config = dict(
    n_layer=11,
    d_model=128,
    n_experts=128,
    experts_per_token=4,
    d_expert=32,
    d_shared_expert=64,
    activation='squared_relu',
    moe_layers=[3, 4, 5, 6, 7, 8, 9, 10],
    router_score='sigmoid',
    normalize_top_k=False,
    routed_scale=0.5,
    balance_loss=0.0124,
    balance_bias=False,
    shared_expert_gate=True,
    init_std_router=0.00714,
    lr_router=0.000967,
    vocab_size=10075,
    norm='rmsnorm',
    norm_eps=1e-06,
    tie_embeddings=True,
    optimizer='muon_variant',
    lr=0.00887,
    beta1=0.95,
    grad_clip=2.0,
    batch_tokens=131072,
    seq_len=768,
    train_tokens=740500000,
    steps=5650,
    dataset='wikipedia_en',
)
Below are experts of layer 3 (counted from 0) of a mixture-of-experts language model. Rows are named router (the router's row for the expert), up (a neuron's input weights, with its number) and show model dimensions 0-127. Each number is 128 + 24 x the weight over its row's rms, rounded and kept within 0 to 255.
After each expert's rows: a language model's description of what the expert responds to; "mostly gets" lists some tokens that are sent to it at least half of the time. This comes from a sample of Wikipedia text that the model never trained on.

# expert 32
router [ 86 171 105 109 107  91 104 116 110 123  91 124  86 105 117 120 185 145 119 174 132 104 124 122  72  88 144 152 116 141 105 113 104 125 127 124  93 144 128 145 103 104 120 126 151 107 114 148 122 134  88 144 101 134 147 168 127 122 129 100 112 137 121 136 132 139 158 123 102 149  94 157 132 122 113 121 150 127 111 112 135  91 110 142 107 121 150  98 118  99 113 143 115 117  80 159 122 161 123 110 165 178 125 150 121 154  52 157 156 120 132 127 120 143 148 156 112  80 173  99 171 129 145 117 114 127 115 105]
up1 [110 132 143 103 111  99 134  70 104 141 115 138 196 124 130 100 169 202  74 166  90 121 110 120 112 108 116 113 126 149 115 120 133 129 117 133 123 134 117 150  87 112  94 166 136 134 125 104 104 151 120 145 141 118 160 128 143 136 132  93 136 153 165 153 122 106 131 133  89 142 146 125 116 136 146 150 157 131  70 120 140 134 110  74 108  91 102 120 113 121 113 102 135 109 131  94 138 163 157 140 121 130 126 129 118 124  95 110 137 141 141 107 123 144 128 110 127 105 156 109 186 152 171 145 141 120 180 160]
Coordinating words and, or, to and commas joining phrases, plus the piece "or" inside words such as metaph-or-ical.
mostly gets: "or ", "or", "ore", "Title ", "ordin", "ors"

# expert 47
router [122 233  93 120 130 128 132 134 114 136 113 141 134 135 115 136 185 126 128 126 179 172 105 130  72 140 159 138 123 156 122 131 125 149 124 114 117 133  74 119 146 121 115 149 113 133 125 146  86 138 127 119  95 129 111 152 109 126 144 131 133 153 129 133  67 129 147 121 126 117 132 133 147 117 126 140 150  67 127 137 139 117 122 125 122 130 107 127 124 130 167 126 119 140 112 154  92  79 128 102 129 156 126 110 112 132 120 141 152 108 118 145 121  55 193 114 122  89  85 117 140 133 118 117 117 103 131 171]
up0 [128 140 129  95 151 122 149  93  95 110 166 171 157  81 111 149 111 193 140 126 169 117 140 149 183 125 147 185 109 156 131 116 138 123 129 135 158 136 141 136 119 114 109 142  97 132  85 107 140 121 132 137 125 104 119 160 129 133  98 125 124 103 127 137 140 142 104 120 101 146 103 129 144 121 141  98 125 190 105 141 180 164 143 113 147 127 137  70 108 127 121  98 102 139 128 105 141 125 195 117 120 129 177 114 114 107  89 127 130 124 117 144 131 134 169 142 103 127 115 154 123 129 139 152 102 138  80  98]
Commas, periods and "and"/"but" closing a clause before a new one, e.g. "at a dock, Elfin"; also Japanese and Cyrillic byte pieces.
mostly gets: "but ", "の", "в", "а"

# expert 18
router [120 131  86 124 128 111 141  88  92  46 151 136 115 118 109 158 130 120 101 160 130 140 113 132 149 125  81 122 149 185 143 105 173 176 102 122 119 122 132 129 149 141 145 144 112 150 139  91 108 139 140 133  94 172  97 175 173 107 115 150 157 159 121 123 109 152 156 123 150 124 126  77 124 118 163 104 152 141 143 123 159 134 122 162 160 104 142  92 116 140 133 102  97  91 135 148 138 130 123 116 150 107 115 132 107 126 131 113 142 125  93 154  96 107 129 122 127  94 100  98 108 159  91 102 126 128 101 107]
up1 [110 108 137 137 140  86 128 126 107  93 129 192 162 165 102 187 163 120 109 177 173 118 134 118 171 183  73  94  97 164 178  75 148 168  76 143 102 102 138 129 113 134 102 148  96 127 114  98 119 128 109 156 124 127 147 113 113 103 130 143 136 156 145 179 143 102 129 127 144 105 132 118 152 125 111 144 149 134 170 114 137 111 135 125 137 128 113 125 112 129 155 107 139 137 136 132 154 156 122 126 119 127 129 178 113 113 132  98 112 103 101 124 117 120 133 137 121 125 102 109 105 157 119 116 119 142 109 110]
The particle up after verbs such as blown up or forced up, and first pieces of words like h(its), Fir(st), full(-length).
mostly gets: "No", "Wh", "High", "£", "high", "Kn"

# expert 61
router [114 202  85 116 135 118 154 124 123 129 122 139 131 136 122 139 234 143 124 154 139 107  56 138  33 127 117 131 155 143 114 113 146 143 123 129 131 129 130 128 158 120 115 162 132 154 127 179  69  81 123 125 130 131 119 151 124 127  88 125 131 114 124 131 116 133 136 116 127 125 113 140 131 138 137  60 158 110 117 136 138 128 143 143 135 125 144 126 121 140 147 130 117 138  96 150  89 111 135 112 127  72 126 111 113 123 121 144 134 113 125 143 115 114 145 142 124  97  98 136 117 116 129 123 119 171 118 114]
up1 [ 86 123 103 103 158 122 112 108  61 112  97 132 106 116  92 136  77 160 107 121 155 148  90 141 134 126 117 156 115 139 119 131 174 139  94 102 110 130 139 135  99 132 101 133 151 147  78 118 165 141 126 123 132 115 141 122 114  67 123  93 133 136 111 139 136 159 135 137 128 136 121 129  95 144 169 157 101 114 105 149 146 138 113 124 169 123 110 131 140 179 167 112 123 151 157 149  99 119 128 136 141  99 175 119 131  73  99  93  99  94 130 142 125 113 149 133 129 131 153 157 144 121  65 129 110 129  92 130]
Prepositions and articles heading a noun phrase mid-sentence, such as by, to, for, with, a, than.
mostly gets: "than ", "by ", "tains ", "]} ", "idden "

# expert 14
router [120 205  87 111 130 122 141 124 122 129 122 144 117 121 116 141 185 141 118 144 157 143 105 144  66 123 205 140  81 146 119 126 121 148 123 120 137 138 116 130 166 120 122 141 126 187 120 116  99  74 131 121 101  92 111 153 125 121 148 130 138 128 114 129  75 128 138 118 127 121 125 146 145 129 146  57 130  64 119 135 134 138 101 123 143 119 101 130 123 121 157 125 116 138 104 135 104  87 145 113 136 113 107 114 130 127 118 134 126 110 126 134 101  68 171 132 140  85 113 138 119 125 130 123 130  78 129 143]
up2 [ 68 129 134 156 160 108 131 119  86  77 107 178 107  98  75 121 134 107 161 136 123 119 133  93 148 180 120 126 123 120 164 104 127 159 101 142 140 146 111  98 135  82 109 144 119  82  99 107 120 154 126 120 136  87 155 145 136  99 150 130 175 145 140 173 130 149 153  99 106 142 123 138 148 134 143 141 142 120 136 139 202 144 114 120 177 148 126 110  93 160 139 126  76 128 132 117 116 137 148 138 150 134 151 137 104 116  97 122 153 117 121 159 119 157 126  91 131 109 134 133 144 119  98 126 152 134 132 112]
Closing pieces of compound or derived words such as blow-out, hardw-are, St-able, plus full stops, commas and "the" in running text.
mostly gets: "tural ", "fare ", "abil", "lig", "ief ", "ival "